From a checkpoint of a small mixture-of-experts model trained on Wikipedia.
Size: vocabulary 6408, 27M parameters.
Experts: 12 experts in each of 10 layers, 240 SwiGLU neurons an expert, 2 picks a token.
Training: a variant of Muon for the experts, 1573M tokens, 12002 steps.
Below are experts of layer 7 (counted from 0) of a mixture-of-experts language model. Rows are named router (the router's row for the expert), gate (a neuron's input weights, with its number), up (a neuron's input weights, with its number), down (a neuron's output weights, with its number) and show model dimensions 0-255. Each number is 128 + 32 x the weight over its row's rms, rounded and kept within 0 to 255.
Before each expert's rows: "raises" lists some tokens whose logits its average output raises strongly, later layers aside; "mostly gets" lists some tokens that are sent to it at least half of the time. This comes from a sample of Wikipedia text that the model never trained on.

# expert 0
raises: "ad", "at", "i", "ak", "ag", "an"
mostly gets: " Kh", "ah", "ai", "iy", "ya", "ham"
router [107 136 139  99 169 122 114 113 129  60 147 114 139 153 150 145 148 161  93 171 136 128 139 116  70 176 111 168 140 133 105 140  99 119 132 130 113 156 135 111  92 131 105 126 149 180 182 175 123 128 105  70 111 186 102 150 192  94  71 135  88 173 130 103 101 162  89  99 155 162  88 149 101 176 150 151 139 127 171 118  92 165 127  80 126 111 167 128 134 132  73 125 142 157  59 124 139  90 191 109 144 140 179 165 133 188 122 112 119 123 121 111 132  42 117  95 157  91 171 133 122 180 136 134 109 157 133  63 154 187 107 115  58 110 107 115 165 120 160 133  85 133  97 198  93 115 119 196 148 112 175 140 166 205  81 147 117 141 164 117 102 115 145 154  86  92 115 132 108 134 160 156 180 115 133 135 119  94 142  75 113 167 134  85  53 131 159 128 127 189 108 122 109 119 104 103 197 201 132 164  96 120 107 156 108 134 133  38 152 199  99 100 107 164 112 160 126 131 111 125 151 121 175 166 111 142 125  86 121 130  79 127 155 148 131 138 155  71 139 186 152 113 139 208 111 138 107 144 125 168 144 110 182 108 152  88]
gate9 [118 139 125  90  91 158 156  64 161 140 177 107 205  77 141  73 104  99 116  98 123 136  54 113 136 107 172  94 117  78 141  92 105  79 133 200  88 169  99 181 130 157 160 116 118 169 139 125 105 121  89 147 113 119 132 155 123 132  78 158 100 145  96 142 115 129  65 123 110 166  33  70 123 115 167 130 106  89 136 130 154 140 130 130 187 143 109 150 145 105 172  84 121 168 123 113 175 104 143 160 135 215 137 119 120 119 108 126 111 150 178  86  95 125 116  69 196  92 126 116  96 106 175 141 121  70 114  83 150 121  65 140 110 164 132 152  92 121 153 130 101 152 132 157 121  96 115  71 121  55 168 165 154 108 146 130 155  90 123 147  94 112 153 151 167 109 141  80 109 196 184 145 134 155 149  69 104 146  84  97 100 128 142 147 122 101 170  87 117 175 136 108 109 175  98 111  77 112 152 111 154  95 119 173 167 106 117 108 103 152 171  77 156 142 103 111 110 141 138 116  91  56 119  77 145 114 175 131  54 104 129  96  67  73 135 145 123 148 135 121 107 140 141 155 124 183 152 140 174 160  84 112  98 125 161 116]
up9 [125 114 125  97 183 179 152  80 125 105 160 132 163  98 112  55 150 161  79 125 152 154 115 125 143 123 191  74 119 109 185 123 176 135 176 153 154 100 154 168 151 103 109 100  41 168  73 146 195 115 112 108 163  67 113  64  79  96 109 110 145  99 110 131  66 122 189 102 114 128 177 100 116 129 149 116 135 136 155 131 158 145 153 165 157 126 109 146 155 128 156  59 133 161 116  87 140 117 170 126 160 146 143 113 117 107 158 175 130 178  42 133 136 128 151  99 169 145 147 106 124  86 150 182 141 141  96 164 110 119 147 150 141 140 182  92 129  93 157 103  63 117 133 153 106  93 157 132 160  55 169 147 126 119  88 143  80 161 102 202 152 155 133 177 164 143 119  80 137 207 127 158 149 147 164  72 131 154 130  84 141  87 163 156 113 128 194 115  86 174 104 146 114 125 105 127 118 128 156  88  93 145 114 115 117 103  91 110 128 113  94 130 185 118 100 160 117 164  88 109 120 102 136 105  68 149 133  90 127 162 130  97  98  98  94 177  84  95 106  90 125 188 134 112  89 145 146 120 174 113  57 125 116  78 167 134]
down9 [ 94  82 139  94 104  81 136 174 108 134  56 115 133 106 161 135  63 124 128 120 170 125 139 129 146 140  48  96 103 127 182 167  95 113 126 108 144 112  64 155 141 127 123 124 176  76 177  63  64  56 144 135 147 102 143 154 112 120 195 151 101 136 141 144 116 117  89 109  86 130 172 189 105 137 118  68 158 136  62 120 140  65  87  83  90 162 157 147 136 113 142 133 116 130 123  93 112  82 174  97 170  85 134 166 189 111 137 116 130 161 151 140  99 143 105 113  98  83  94 145 121  82 138 149 144  79 131  81 126 137 126  60 170 134 165 133  99 114 102 139 168 156 109  93 118 113 112 146 109 178 133 138 158  87  83  80 149 150 103 160 114 160 150 116 102 136 136 145 180 121 132 143 100 156  82 183 134 113 120 157  89 128 115 103 144 121 166 165 146  94 123 162 171  91 169 192 169 138 172  36 151 122 111  80  82 160 164 115 117 148  63 145 112  95 113  96  86 131 141 156 149 119 127 119 197 131 205 168 143 104 177 129 149 139 141 101 172 108 144 156 135  72 118 144 104  92 147  96 138 168 168 117 154  67  85 113]

# expert 9
raises: "\n", " However,", "===", " The", " They", "In"
mostly gets: "\n", " ==", " ===", "\".", "y.", "′"
router [124 105 151 103  93 125 114 113 107 125 136  76  93 176  75  93  38 142 169 162 117 130  83 127 146 120 163 135  62  59  94 157 133 149 145 129  70 131  72  90 109  88 102 142  84 107 112 147 193  98 115 107 111 128 148 104 144 120 148 119 116  66  87 188 125 142 112 109  75  88 162  85  36 125 126 160 127 104 143 118 105 124 155  78 114  58 105 114 152 143 126 135 122 116 189 146  99 107 177 152 104 129  80 125 102 176 140 116  95 146 176  72 136  73 164 135 165 147 104 159 178 143 192 164 124 122  78  77 133 135 137 180 113 160 159 201 143 188 101 182  79 156  62 113 143  96 123  95 178 178  65 140 105 157 130  53  98 160 177 107 139 148 105  98 136 105 115 176  96 130 152 142 137  87 121 148  86 122 170 157 146 119 134 170  99 170 158 144 109 132 109 102  63 159 149  89 117 144  86 151 120 145  95 164 167 138  77 139  95 119 126 145 118  96 101 177 116 111 130 128 146  91 168 120 105 110 154 126 134 132  69 123 142 142 163 144 182 137 117 168 136  70 123 130 114 109  89 126 179 120 149 155  89 121 138 145]
gate32 [ 92  84 162 171 117 151  99  84 161 176  93 134 137 147 166 123  95 102 153 125 133 157 109 114  74  74 113 185 111 182 122 137 108  85 100  72 133  62 126  80 134 140 122 154 131 146 164 122 117 218 144 141  90 135 152  81 121 149 148 141 168 157 171  77 168 142 135 105 100 172 110 123 133 128  76 138 107 185 131 164 117 131 133 144 153  91 185 127 109 112 156 114 105 110 139 176 104 156 150 132 168 106 108 145  89 137  66 119 174 133 132 137 111 105 138  73 124  90 183 154 132 115 103 127 127 167 109  99 130  89 164 162 159 194 145 145 200 134 117 149 132 204 133 180 185  81 134 109 106 164 145  89 215  96  79  87  99 142  55  81  96 182  99  73 152  83 130 125 136 121 185 121  75 135 163  90 106 160 100 139  85  74 124 132 101 146 113 102 122  92 166  77 105 168 113 139  94 132 147 134  98 142 134 161 211 151  71 123 138 143 122 111 115 122 147 162  98 141  85 110  89 136 160 181 126 129 119 157 144 172  93 134  84 160 158 104 130 149 104 127 111 133 100 136 157 129 136  99 115 169  63 190 139 122 147 194]
up32 [143 112 170 135 141 141 117 124  96 125 124  88 172 117 198 111  99 121 124 173 145 112 115 137 169 140 137 125 124 145 129 123 120  90 168 170  82  65 110 140 137 145 100 124  98 170 110 132 170 103 186 122 119 166 148 156 130 163 180 106  99 149 116 144 124  94 152  93 182 110 110 111 112 148  77  86 120 107 170 118 173 165 160 144 147   1  88 112 131 185 100 143 136 113 105 133  50 184  62  80 133 115 176 107  93  70  98 121 129 103  99  50 138 160 126 162 138 108 127  87 154  69 154 145 110 151 179 130 142  77 117  49 113 122 125 116  99  95 119  88 147  88 126  60 171  82 148 125  76 132 154 117 103 160 116 139 160 137  67  95 201 106 138  62 118 128 125 151 134  85 130 106 136 118  79 125 128 119 112 102  44  60 151 149 131 174 168  90 118 183 140 139 155 128 102 144 103 156 134  85  92 155 109 148 142 119  88 103  69 102 102 142 109 133  65 171  82  94 182 163 151 129 130 142 130 116 118 111  89 179 101 108 161  99 107 146 149 116 158  98 178 117  96  87 125 112 136 113 139 126 144 149  95  66 126 114]
down32 [103 158  84 133 154 143 112 128 152 140 149 146  85  81 104 153  91  61  90 132 110 114 104 183 114 168 159  96 152 107 118 169 122 107  89 115 135 139 120 123 121 128 133  52 162 129  79 160 132 224 131 116 152 166  93 125  64 148 124 111 162 135 186 121 185 139 113 107 186 146 122 121 182  95 128  93 138 133 151 188 161 115  92  97 124 106 145 126 156 104 131 138 121 191 165 121 151  86  75 139 142 167  88 171 110 101 101 167 138 117 131 123 130 117 119  78 170 137 175 113 106 167 132  91 139 145  75 156 126 136 192 132 175  84 117 159 160 106 200 114 136 163 115 120  95 134 112 136 141 124 175 121  80 200 168 102 128  87 137 106  99 168 198  59 143 105 164  97  70 127 126 121 104 140 133  42  82 130 146 174 134 171 124 112  93 102 146 111 134 140 150  96  82 217 100 170  87 130  94 189 172 151 151 119 112 141 141 162 130 158 128  91 144 133 103 215 148 103 142 115 108 141 141 171 148 178 157 149 120 157 127 108 123 141 151 162  98 131 121 184  67 148 142 121 153 135  93 128 191 130  78 103 170 176 134 172]

# expert 2
raises: "ens", "on", "en"
mostly gets: " Cor", " Pal", " Mon", " Col", " mon", " Los"
router [ 79 162 132 155 142 107 147 135 109 120 161 129 138  94 111 180 139 115  89 177 117 137 156  72  99  97 111 197 193 142 150 154  90 139 112 167 130 246  93 104 132 146 127 152 125 147 149 168 181 166 105  76 133 161 125  80 151  82  79 100 154 175 157  99 125 151  92 144 118 129  84 152 115 139  99 120 126 119 212 126 157 161 159  91 127  85 123 131 148 108  87 110 100 121  55 113 114 150 148 115 116 134 132 123 117 146  68 170 104  92 125 105 139  84  98 109 106 107 107 123  74 177 130 144 132 112 118  96 110 141 142 140  82  81 108 118 117 110 131 137 138 155 150 134 114 127 103 176 128 146 177 111 165 228 154 189 106 146 160 146  95 119 112 137 108  98 134 133 147 123 156 148 179 132 133 136  91 117 141 129 100 188 180 105  31 134 136 108 113 123 136 132  94 175  87 115 164 197 117 151 133 123  88  63 131 167 103  89 118 169 175 108  93 153  75 141 125  98  85 139 128  84 107 107 128 155 188  64 124 133 115  95 137 157 113 136 167  69 100 208 179  65 110 138 132 117  79 153 113 148  64 153 182 137 119 130]
gate10 [126 160 115 130 126  76 139 169 117 119  83 121 145 127  60 110 164 112 139 129  49 150 115 111 141  76 135 112 113  82 137 153 188  77 197 188 105 159 137 154 113 159  78 133 119 129 164 155 126 148  95  75 120 108 140 108  77  81 100  64 168 138  61 105 164  72 138 140 141  96 118 110 155 118  89 125 128  97 197 110 131 152 107  88 111 163 125 127 127 110 144 108 102 148 170 144 153  67 164 129 128 122 136 175 146  91 112  71 115 106 149 127 140 122 128 175 126 212  93 177 111  79 160 132 120  69 123 139 103  82  90 152  79 125 130  66 186 122 111 123 171 157 113 143 109 166  92  62 134  78 163  85  71 122 196 137 158 143 114 124 108 131 158 145  59 160  95 108 100 120 146 129 119  97 124 161 132 140 141 163 125 152 142 148 133  80 134  80 138 120 142 125  99 106 114 117 139 134 203 153  57 109 142 126 181 155 101 104  40 148 114 146 110 112 147 115 125 124 112 119  80 181 105 109  98 111 103 113  83 119  75 166 134 141 135 170 130 129 144 187 161  63  92 108  97 182 123 133 103  90  71 118 196 147 104 153]
up10 [153  63  97 166 147  90 161  90  64 133 104 128 136 188  93  99 203 158 108 116 115 171 115 139 149  94 205 108 153  67 151 172 113 124 199 137 128 153  95 196 104 140  83  82 121 100 162  84 148 117 127 115 136 157  90 111 113 119 110  99 167 119 104 122 141 158 139 118 125 149 101 182 163  61 147 142 114 168  85 124 107 156 141 212 122  64 176 130 134 159 170 108 107 130 100  98 121 133 103 163 108 145 154 147 147 180 178  80  77 133 105 144  71 115 115  97 125 157 142 130 131  97 130  78 169 140 108 170 124  76  95 187 130 108 150 147 136  97 108 102 140  92 108 145 124 177  87 106 155  42 130 128 124 117 125 105 161  86 150 152 134 126 112 166 109 127 170 145 146  96 165  75 208  86 119  80 138 130 135 105  74  72  96 153 171 103 127 130 172  80 130 154 112 147  81 149 133 138 106 107 129  91 184 140 136  88 136 125  74  77  98 110 111 110 117 118 142 128 101  64 141 136 109 126 172 157 114 110 120 144  67 162 127  99 158 130 112 117  87 135 170 201 146 167  74  69 148 180 173 132 137 110 121  98 153 112]
down10 [148  92 136 133 143  54 181  74  83 113 129 145 155  96 107 109 116 155 101 114 150 128 157  99 151  91 137 145 104 198  95 157 137 145 219 162 129 161 119 147 109 118 149 120 139 117 109 128 107 135 154 102 154 115  65 125 161 200 146 115 161 113 196  70 161 117  74 175 154 151 155 107  97  79 128 103  96 187 173 201  83 199 139 118 116 158 148 138  88 141 131  54 139 148 111 119 119  76 160 113 117 132 140  86 134 160 117 108 155 150 170 135  97  79 174 152 174 153 100 100 186 100 175 174 186 146 170 145  98 180 111 114 110 157  91  80 134 145 132 163 152  93  83  82 169 126 142 139  87 111 134  52  90 145 152 144 195 135 125  65 103 127 186  81 144 132 118 116 109 113 121 174 122 117 104 169 123  90 125 130  80  96 105  97 135 102 142 148 187 130 198 177 159 118 158 108 124 123 131 142  97 128 149  73 115 117 128 165 113  76 148 128  71  73 136 118 140 113 129 144 162  82  91 138 159 134 132  99 176 120 114 148 136 121 101 171 118  96 144  88 146 158 138 102  76 128  81 172 132 160 143 100 151 150 184 105]